From a checkpoint of a small mixture-of-experts model trained on Wikipedia: 144 GeGLU neurons an expert.
Below are experts of layer 5 (counted from 0) of a mixture-of-experts language model. Rows are named gate (a neuron's input weights, with its number), up (a neuron's input weights, with its number), down (a neuron's output weights, with its number) and show model dimensions 160-239. Each number is 200 + 30 x the weight over its row's rms, rounded and kept within 0 to 999.
Before each expert's rows: "raises" lists some tokens whose logits its average output raises strongly, later layers aside; "gets" lists some tokens that make up at least twice as much of what it gets as of all text. This comes from a sample of Wikipedia text that the model never trained on. Tokens count by the router's weight.

# expert 20
raises: " ", ",", ".", "-", " and", "s"
gets: "er", "or", "o", "in", "al", "e"
gate0,181,195,192,192,166,164,203,200,174,210,184,191,242,190,182,219,159,183,198,185,187,240,166,182,202,218,213,217,172,223,158,186,201,204,202,172,252,254,224,191,206,184,170,152,179,229,152,164,214,180,233,211,210,173,186,247,188,167,186,175,129,228,201,189,161,161,170,133,144,173,221,141,248,227,213,226,252,140,180,173
up0,188,210,211,222,160,243,210,171,180,185,170,155,232,180,228,175,149,244,224,214,236,232,165,260,213,275,187,182,209,233,191,252,206,254,233,213,189,135,200,228,205,197,210,221,217,250,180,189,221,179,182,203,169,243,215,208,174,191,216,201,183,159,151,192,241,170,234,201,166,185,215,199,206,163,182,236,210,222,176,163
down0,222,258,197,200,228,165,173,266,239,198,205,137,163,171,193,230,235,227,125,204,217,170,209,236,228,155,176,200,214,214,211,180,182,217,167,262,190,252,212,170,202,224,225,169,209,140,208,188,198,229,213,173,198,201,188,179,189,200,153,193,284,185,172,236,182,226,174,169,202,193,269,181,222,143,214,154,218,240,213,203

# expert 47
raises: " ", "0", "8", " in", "."
gets: "0", "9", "2", "8", "1", "5"
gate0,222,172,222,190,192,248,222,202,170,124,188,248,217,241,182,219,200,129,264,217,207,168,251,202,186,212,244,239,184,202,205,181,189,134,223,236,226,225,184,176,198,234,169,160,139,214,132,134,278,170,210,194,242,142,172,214,192,196,166,168,189,220,219,179,199,191,187,174,199,152,194,179,215,233,198,235,226,164,211,192
up0,142,150,160,254,253,260,148,193,158,184,199,207,204,205,197,171,172,169,234,226,166,186,223,180,209,231,188,213,238,192,173,247,183,167,218,197,203,185,221,253,181,192,181,254,180,239,185,211,251,240,182,209,213,133,218,165,201,225,200,174,202,211,144,182,206,182,222,213,179,190,182,205,160,186,190,205,194,227,191,164
down0,235,243,174,186,228,151,176,191,261,224,237,176,192,203,126,210,249,167,194,164,182,197,175,243,209,154,208,189,225,188,201,201,166,185,179,200,190,177,209,148,191,224,165,253,201,163,223,201,201,210,146,172,151,202,195,186,175,255,198,220,232,231,245,202,211,154,239,191,195,168,275,148,204,185,225,167,215,211,191,240

# expert 42
raises: "2", "1", "3", "0", "5", "4"
gets: " ", " a", "1", " for", " one", " two"
gate0,204,212,197,218,147,164,199,200,173,186,211,203,248,155,217,174,229,161,181,264,146,178,227,198,147,211,222,232,161,205,204,145,220,177,197,176,271,240,254,175,201,241,200,165,172,185,196,187,163,170,263,170,204,148,192,210,183,203,160,182,203,198,234,211,222,175,209,183,214,219,194,188,156,260,245,212,235,159,197,197
up0,176,162,163,239,196,227,187,212,163,197,198,203,215,198,166,134,169,229,244,247,175,195,191,247,200,246,215,212,215,182,202,231,236,269,227,222,210,138,193,254,191,192,177,249,166,239,194,232,174,223,178,195,223,182,191,213,168,178,223,204,184,197,173,159,231,150,201,222,229,186,185,203,214,168,167,226,221,196,143,209
down0,274,216,197,195,220,155,166,275,199,208,173,159,217,192,192,225,246,222,192,158,251,227,216,213,242,121,215,194,207,215,220,194,217,216,215,221,222,218,174,173,250,216,215,172,182,186,207,193,219,207,178,180,196,221,206,163,164,199,127,215,238,207,182,205,181,179,199,210,225,183,203,153,196,161,194,138,216,208,215,221

# expert 24
raises: ":", " ", " |", "/", " A", "s"
gets: ":", "-", " (", "ed", " by", " /"
gate0,166,158,224,178,183,233,223,253,152,196,248,207,266,213,206,176,172,169,152,193,178,203,202,219,155,196,243,219,154,217,237,170,188,182,219,187,226,200,204,160,168,180,183,156,140,260,209,226,202,186,238,153,182,165,200,216,178,170,209,216,202,223,204,188,174,200,203,125,173,185,185,137,185,251,229,221,199,175,185,227
up0,127,171,166,189,226,246,162,187,191,179,214,185,197,227,227,144,178,202,210,211,158,187,193,202,137,256,195,177,124,213,166,242,189,210,242,181,216,191,189,232,187,170,148,218,133,255,200,219,180,173,191,249,209,206,214,180,190,202,250,201,173,176,219,152,209,187,214,207,164,209,187,218,173,190,242,188,210,235,165,146
down0,244,265,204,202,208,188,175,234,237,216,182,199,250,225,158,227,213,184,179,195,161,221,208,214,242,176,201,187,213,195,188,170,189,175,203,236,193,196,201,174,233,181,178,168,207,118,180,166,147,154,244,162,197,182,246,215,186,227,162,213,257,184,207,246,204,188,201,203,196,151,179,206,197,184,221,173,186,209,158,216

# expert 2
raises: " ", ",", " and", ".", " in", " to"
gets: "s", "ed", "y", "d", "ing", "ly"
gate0,162,212,185,182,203,187,192,173,201,206,174,176,208,188,226,167,179,159,220,201,193,231,222,125,148,234,272,224,233,224,230,213,224,195,206,218,213,228,215,141,202,251,138,179,196,259,185,151,238,164,265,185,204,168,209,251,171,150,190,230,161,263,220,188,228,214,139,149,238,156,153,185,177,208,228,211,205,114,225,210
up0,162,183,223,238,239,209,156,139,230,190,189,174,201,159,245,205,202,227,183,163,184,159,186,142,189,256,191,214,165,200,192,291,193,212,184,243,220,169,192,259,200,192,190,236,198,265,182,202,225,191,186,210,158,189,232,214,165,205,222,236,222,218,168,210,241,204,190,167,249,228,184,213,157,178,212,210,176,226,168,166
down0,227,191,183,203,202,150,190,226,212,208,218,225,148,204,158,148,269,219,152,184,182,164,234,284,203,152,149,242,192,168,203,166,176,154,201,199,199,209,215,201,206,212,260,174,211,130,220,214,203,203,180,172,203,245,227,194,183,193,152,147,257,229,201,258,178,220,211,165,230,174,246,190,189,175,243,202,225,278,224,240

# expert 16
raises: " ", "s", " in", ",", ".", "al"
gets: " ", " is", " was", " be", " as", " his"
gate0,214,213,201,198,155,190,201,182,179,165,180,219,221,197,223,218,212,149,220,249,183,226,211,197,187,245,167,210,210,209,188,156,208,184,212,239,232,228,215,168,123,204,200,174,162,179,199,157,217,162,178,150,210,186,176,226,188,116,217,221,177,247,242,242,205,208,236,187,212,179,187,193,193,217,201,190,210,152,246,186
up0,171,141,159,220,181,224,180,135,211,158,184,156,199,213,213,178,171,203,204,226,195,210,252,195,213,248,135,186,175,225,204,239,250,224,203,208,194,140,234,217,153,170,184,244,180,234,194,203,250,207,176,252,191,250,208,165,186,178,275,237,180,201,170,188,199,191,222,167,204,198,219,227,159,134,167,230,198,212,157,187
down0,237,253,175,143,226,192,148,221,248,233,203,231,154,177,198,225,227,213,166,140,154,199,192,182,253,150,182,223,190,203,200,220,152,160,176,226,153,231,130,226,191,182,230,178,191,176,209,216,179,207,153,182,166,174,241,203,130,208,157,224,203,179,155,199,149,143,182,172,209,217,238,202,172,139,218,200,223,159,196,214

# expert 30
raises: " ", "2", "1", ".", " |", "\""
gets: "2", " (", "0", "1", "\n", "9"
gate0,215,170,198,177,193,207,158,217,198,174,222,231,173,193,196,141,195,206,205,247,174,222,229,231,186,218,217,237,212,175,204,162,198,175,196,192,247,162,180,154,236,227,183,148,170,246,146,154,240,231,183,211,215,183,177,230,186,207,209,168,241,234,237,196,263,173,205,188,191,195,200,145,203,243,230,205,186,122,218,209
up0,168,180,238,205,223,234,145,168,233,184,199,158,217,221,195,163,183,202,242,176,195,165,207,184,188,231,181,189,170,206,147,249,180,206,181,204,234,137,165,247,235,207,155,241,168,217,182,194,194,228,199,239,166,227,243,163,193,204,215,197,174,204,168,150,258,157,229,235,169,187,227,213,180,125,212,155,165,194,184,196
down0,232,232,221,202,218,176,214,243,228,203,235,193,172,224,135,187,222,156,196,193,206,258,218,208,193,144,178,245,196,173,201,224,167,179,173,197,175,165,238,178,224,219,220,174,231,154,260,168,144,202,235,195,182,222,243,192,146,216,185,224,243,191,207,200,191,237,152,167,221,242,194,200,174,166,232,213,261,190,148,210

# expert 41
raises: " ", "ed", "ing", "ish"
gets: "s", "c", "f", "a", "b", "e"
gate0,229,176,232,148,150,216,199,202,200,176,204,213,216,177,238,230,202,191,170,185,196,182,194,210,216,205,235,196,161,230,264,168,222,179,211,192,179,217,260,187,216,173,216,161,193,246,191,179,226,142,214,217,208,185,201,222,178,207,170,152,237,217,221,186,181,199,207,201,240,232,150,162,215,234,235,217,231,151,153,154
up0,184,172,178,224,202,196,191,178,187,176,171,162,197,243,220,195,161,218,238,232,199,206,188,179,193,239,173,202,199,211,168,250,198,232,190,162,218,163,207,248,185,169,177,227,220,212,150,224,176,212,217,229,172,241,229,210,195,221,211,257,175,187,182,202,271,165,256,239,136,192,259,212,161,131,197,199,188,234,167,159
down0,265,223,215,158,211,150,212,280,217,212,226,163,195,183,157,184,242,169,152,219,196,209,194,240,214,190,259,259,165,195,209,209,213,207,178,229,179,230,190,139,194,175,235,222,188,173,217,224,151,184,168,163,199,173,217,196,179,193,165,188,201,196,200,220,124,208,166,220,193,208,193,199,213,155,226,173,166,194,204,189

# expert 21
raises: ",", ".", " of", " and", " from", ";"
gets: "s", "es", "st", "d", "ers", "e"
gate0,236,215,220,232,127,266,232,180,175,218,199,171,177,149,164,173,187,224,187,235,168,205,208,188,179,246,241,248,225,232,194,186,204,199,125,220,277,211,206,199,195,201,182,192,184,219,190,159,241,190,249,170,228,201,163,212,184,127,134,181,161,199,223,198,200,235,174,148,219,107,192,155,191,255,192,190,195,169,222,213
up0,110,222,200,222,214,221,149,175,146,125,189,182,205,167,225,199,209,238,244,213,172,208,224,165,209,220,219,202,145,228,173,185,212,238,213,207,162,155,177,244,205,189,148,231,193,201,198,255,201,199,187,247,185,225,225,168,165,203,231,276,236,176,176,193,222,158,231,273,168,178,207,239,177,123,174,200,178,209,171,178
down0,247,286,201,191,240,140,191,284,209,244,171,179,171,164,159,167,232,234,163,185,204,178,242,239,223,149,204,236,198,207,215,203,209,190,179,177,239,243,229,183,208,204,222,181,227,143,234,224,154,222,150,189,197,220,239,167,162,221,183,212,256,218,173,205,150,199,190,211,182,178,213,183,233,144,234,176,195,227,186,192

# expert 10
raises: " ", " the", " a", " an", " in"
gets: " to", " with", " for", "ing", " had", "ed"
gate0,181,235,201,202,145,264,163,230,131,145,192,185,154,183,191,173,191,173,133,234,154,223,193,174,198,261,232,230,151,227,190,176,177,158,191,181,215,207,221,211,180,240,181,174,177,247,196,203,200,137,224,174,192,173,236,235,185,181,201,209,183,247,287,172,179,202,190,219,162,179,195,167,181,208,224,193,228,191,175,212
up0,174,201,180,235,176,239,119,195,172,161,150,174,215,179,219,161,142,230,221,226,157,204,185,173,180,267,191,203,124,252,164,232,199,215,167,211,204,160,219,261,174,202,179,216,180,235,154,222,208,195,173,225,183,211,179,207,180,222,210,220,169,199,200,193,260,165,178,219,144,188,198,190,167,131,194,209,220,232,157,163
down0,206,249,222,178,211,189,253,210,271,244,212,185,191,215,165,221,251,174,214,157,169,188,176,237,249,138,198,211,264,204,205,182,205,198,201,209,167,224,200,177,206,186,210,166,247,167,229,141,149,238,224,138,205,209,214,231,166,211,175,190,224,160,192,173,149,191,190,177,224,196,232,179,227,188,212,211,207,177,214,210

# expert 5
raises: "1", "2", "8", "0", "4", "9"
gets: " ", "1", "2", "0", "9", " before"
gate0,180,180,255,170,153,225,190,236,180,169,226,205,239,168,222,190,237,161,184,159,239,217,211,189,203,242,217,211,204,218,194,197,190,181,183,238,235,226,219,177,199,198,223,174,192,178,159,155,238,183,241,209,220,167,190,185,189,150,201,262,158,260,184,187,150,209,219,212,228,196,204,160,214,220,205,206,194,191,266,210
up0,171,132,217,159,212,211,185,198,183,151,220,173,229,185,254,154,168,194,213,221,180,224,203,190,219,230,186,171,195,183,163,253,187,260,200,196,219,171,196,246,144,221,184,240,210,172,207,190,229,208,203,279,208,203,215,143,189,184,246,201,180,176,148,178,216,139,189,240,195,215,208,245,158,175,210,220,233,232,223,162
down0,265,198,219,148,219,198,165,235,198,232,223,185,257,202,234,204,232,190,164,172,238,190,181,214,209,173,203,197,265,175,204,200,254,211,115,187,216,225,194,206,235,200,230,198,210,136,185,158,194,182,199,176,187,217,221,162,144,267,168,180,198,180,189,201,179,167,191,175,241,155,242,206,210,163,216,189,218,218,186,187

# expert 27
raises: " ", " a", " in", " the", " an"
gets: " was", " is", " as", " be", " were", " are"
gate0,217,164,167,163,122,225,207,189,168,176,226,237,197,129,198,205,204,152,171,191,189,211,234,145,176,195,203,202,219,244,231,189,196,192,188,243,228,225,195,207,181,204,157,197,165,170,193,180,204,153,274,180,214,187,179,209,184,144,167,240,173,191,222,187,215,169,212,197,202,168,190,175,194,200,258,186,195,117,190,209
up0,170,144,192,196,164,228,188,181,192,169,162,222,165,164,239,150,181,223,250,189,184,158,242,166,200,211,178,180,253,223,151,266,202,222,180,209,169,180,180,203,189,202,165,270,174,214,186,208,257,249,206,266,215,213,227,211,180,169,196,231,190,183,179,197,259,183,197,204,185,185,202,216,214,157,247,173,181,173,172,170
down0,215,230,227,195,206,202,161,185,236,226,175,246,178,198,178,168,175,185,197,208,206,220,178,228,229,164,229,173,212,222,185,220,210,172,227,218,181,226,244,217,234,186,193,163,199,173,254,184,180,224,153,182,228,174,225,171,164,213,129,200,246,165,122,216,193,207,202,198,188,223,237,195,221,169,180,145,233,207,249,182

# expert 9
raises: " ", " and", ".", ",", "-", "s"
gets: "==", "\n", "===", " ==", " album", "P"
gate0,209,189,157,172,131,238,206,205,166,201,180,150,214,188,207,170,219,132,192,229,191,174,247,180,188,219,213,227,195,238,184,161,200,170,213,189,213,195,283,240,196,211,215,168,227,230,168,191,242,139,205,161,241,188,225,221,190,184,175,227,207,234,227,235,185,209,166,215,217,169,214,155,223,246,242,213,226,152,209,229
up0,207,213,183,201,209,222,160,135,166,225,226,152,198,158,214,160,212,183,208,201,232,211,216,175,215,287,246,209,207,231,113,218,185,213,196,236,185,139,223,229,164,159,231,239,194,208,179,236,196,233,206,260,183,199,198,200,187,223,221,213,208,166,147,161,213,193,206,240,175,200,200,175,228,132,231,165,205,234,219,176
down0,263,206,224,198,190,162,178,231,241,208,176,196,211,225,207,240,245,235,163,190,194,167,231,182,222,144,168,207,226,208,206,222,183,211,192,249,181,215,201,118,251,221,205,175,214,180,197,205,167,219,196,213,176,220,206,141,178,185,166,230,261,164,187,241,181,213,193,180,222,197,217,196,228,125,238,128,193,200,151,192

# expert 62
raises: " ", " and", ","
gets: "s", "er", "al", "y", "a", "ic"
gate0,199,199,240,217,170,238,172,209,132,215,215,211,215,200,190,194,184,169,195,196,206,244,167,179,185,211,223,239,176,203,169,154,220,168,188,201,245,182,200,212,197,174,203,208,222,204,185,201,258,169,263,180,229,203,130,208,218,151,191,213,177,206,166,203,158,190,183,198,213,155,210,139,257,216,193,198,263,181,243,223
up0,213,189,185,206,210,201,195,183,159,178,165,164,214,201,207,190,192,230,223,215,196,159,194,204,174,220,156,198,118,232,181,246,199,253,186,222,182,189,199,246,204,206,177,226,180,237,186,232,201,208,209,241,186,219,213,188,194,214,190,196,166,212,156,192,244,198,219,210,183,194,224,248,177,109,185,208,128,212,171,188
down0,260,213,181,225,255,163,214,257,258,180,192,205,174,198,175,148,278,202,118,220,172,162,203,248,216,143,171,220,211,192,220,199,165,215,203,212,187,233,182,174,215,243,210,166,194,177,217,175,145,232,169,182,162,221,188,176,200,234,122,198,273,222,141,194,146,228,143,205,159,152,238,199,226,189,195,193,211,209,179,235

# expert 50
raises: " ", "8", "7", "2", "5", "9"
gets: "0", "9", "2", "1", "8", "6"
gate0,157,121,141,186,185,200,172,252,181,175,212,201,178,180,211,211,213,157,211,187,209,188,204,181,200,219,234,176,182,183,223,142,183,204,187,218,225,188,208,214,198,230,183,131,132,245,257,204,214,161,216,204,242,169,174,204,190,211,147,245,197,240,238,195,169,188,191,181,174,235,184,162,159,223,175,315,173,232,187,226
up0,143,154,132,218,171,248,168,199,198,183,190,178,189,212,199,179,192,228,240,224,176,155,216,183,216,210,153,173,196,194,184,228,175,294,174,201,238,170,182,294,187,170,189,187,167,233,259,240,204,181,232,260,188,236,179,173,193,192,173,242,158,208,154,170,207,185,191,233,149,212,214,218,145,130,201,292,182,277,134,190
down0,238,224,269,141,200,205,172,150,206,208,204,223,198,203,136,189,278,210,262,240,233,201,214,206,185,171,210,235,239,219,188,175,181,158,230,187,186,213,188,210,256,261,235,239,223,154,201,188,173,206,193,218,184,181,257,176,192,193,184,200,254,193,222,207,163,188,227,172,204,208,207,201,201,181,217,185,233,193,206,237

# expert 45
raises: " ", "\n", "s", " ("
gets: "-", " |", " S", ";", " /", "–"
gate0,189,155,191,193,167,229,185,260,186,161,200,213,187,198,217,138,193,188,148,226,223,253,227,192,168,234,172,236,156,201,222,173,202,153,190,165,224,204,231,215,160,272,165,159,206,219,205,190,219,118,154,173,165,184,176,210,182,188,191,182,237,202,199,201,184,225,227,171,242,189,174,150,218,233,230,268,183,203,169,253
up0,160,209,160,190,200,234,169,171,197,203,199,123,203,197,184,167,172,203,266,191,146,223,182,150,198,213,264,168,197,235,147,271,191,227,180,217,192,187,183,237,194,163,200,260,224,261,208,223,195,198,224,245,197,211,226,201,202,202,197,236,134,195,190,189,290,184,235,186,156,186,198,176,211,171,205,163,196,209,158,154
down0,258,225,205,192,219,185,167,221,243,231,202,164,185,196,175,220,240,191,192,235,212,183,223,252,228,143,150,226,211,178,190,207,188,190,182,207,193,184,201,189,238,210,208,180,202,147,228,166,180,193,206,197,170,229,189,174,233,198,155,203,253,216,213,212,154,169,199,159,232,179,210,233,242,196,224,167,210,194,221,218

# expert 49
raises: " ", " S", " R", " A", " D", " |"
gets: "/", "|", " |", "-", " (", " /"
gate0,230,195,188,191,146,187,216,246,188,186,211,224,191,178,236,189,187,158,164,204,222,189,238,187,187,198,199,249,205,179,212,174,179,131,203,192,207,216,198,173,172,255,214,162,150,208,168,195,162,154,198,182,207,178,215,266,168,181,201,236,251,220,233,214,215,204,181,156,222,171,181,167,159,254,226,216,238,185,216,180
up0,141,190,160,214,199,251,160,177,211,177,196,209,196,201,220,176,215,200,228,190,173,203,233,191,211,259,197,226,190,185,173,254,173,211,209,244,216,175,160,247,192,208,191,239,206,255,175,235,204,189,198,252,209,211,270,179,186,179,202,223,234,208,153,201,199,224,218,193,205,173,186,215,166,176,186,180,196,246,179,196
down0,241,179,218,225,166,162,201,252,216,210,157,224,212,185,168,224,238,147,137,213,198,219,251,185,240,134,173,165,207,237,239,231,224,174,142,186,192,206,203,174,197,204,212,170,209,114,229,190,210,154,197,204,200,189,243,158,188,230,211,223,203,234,193,238,182,187,184,233,201,190,278,209,224,189,213,179,221,178,136,191

# expert 19
raises: "9", "1", "8", "2", "0", "5"
gets: " ", "1", "2", "0", "9", "8"
gate0,155,208,206,178,165,188,184,228,166,125,191,207,244,180,244,166,148,127,224,236,198,198,238,197,160,228,225,228,188,215,258,159,234,116,210,220,276,212,278,198,194,237,156,192,183,252,203,130,235,150,233,199,227,163,219,187,177,153,137,172,180,191,234,203,192,229,184,212,222,215,167,169,257,207,249,267,240,181,227,236
up0,181,203,188,253,224,240,169,225,180,133,148,161,176,180,219,189,136,213,240,218,134,170,263,186,170,247,196,204,185,199,151,264,191,203,220,216,212,143,256,244,233,225,182,234,227,221,197,186,201,187,149,237,194,192,233,171,174,167,272,221,141,204,196,154,256,220,228,239,193,188,183,200,172,174,153,230,190,236,192,223
down0,265,223,234,189,246,199,168,254,222,204,221,145,171,161,157,239,223,163,241,203,262,200,250,223,213,191,270,215,208,227,191,211,187,192,171,213,149,203,152,227,213,207,183,179,184,206,236,187,216,183,178,218,206,171,216,175,187,232,183,203,217,166,208,190,198,154,221,184,231,174,212,252,199,155,194,206,197,203,226,226

# expert 6
raises: "s", "\n", " ", "d", "es"
gets: "'", " ", " \"", " his", " (", "\""
gate0,163,241,181,211,151,219,237,206,173,169,213,128,212,177,192,158,200,168,174,211,199,221,213,188,168,275,207,165,160,229,242,151,179,145,183,234,228,218,269,205,222,190,144,161,195,221,154,169,225,155,222,217,188,194,202,229,175,190,209,201,230,222,209,198,201,244,161,176,187,153,185,190,243,262,207,239,212,168,226,275
up0,164,184,165,235,211,220,191,194,171,205,174,183,182,205,207,161,201,232,224,191,178,153,224,178,185,241,163,190,173,217,176,221,196,232,190,184,187,141,224,245,203,187,208,249,195,249,203,217,248,228,152,257,174,198,200,168,194,222,215,228,210,235,165,208,192,172,205,202,207,219,240,221,210,197,191,212,194,230,216,173
down0,237,205,172,162,178,181,223,203,212,184,199,202,212,176,149,165,258,186,194,185,211,286,172,215,248,219,175,219,221,192,181,211,200,195,237,159,219,266,168,168,195,237,168,213,184,187,222,181,208,199,250,185,232,158,228,203,227,240,118,226,239,169,196,232,204,198,249,164,163,179,214,194,192,137,200,176,201,229,187,183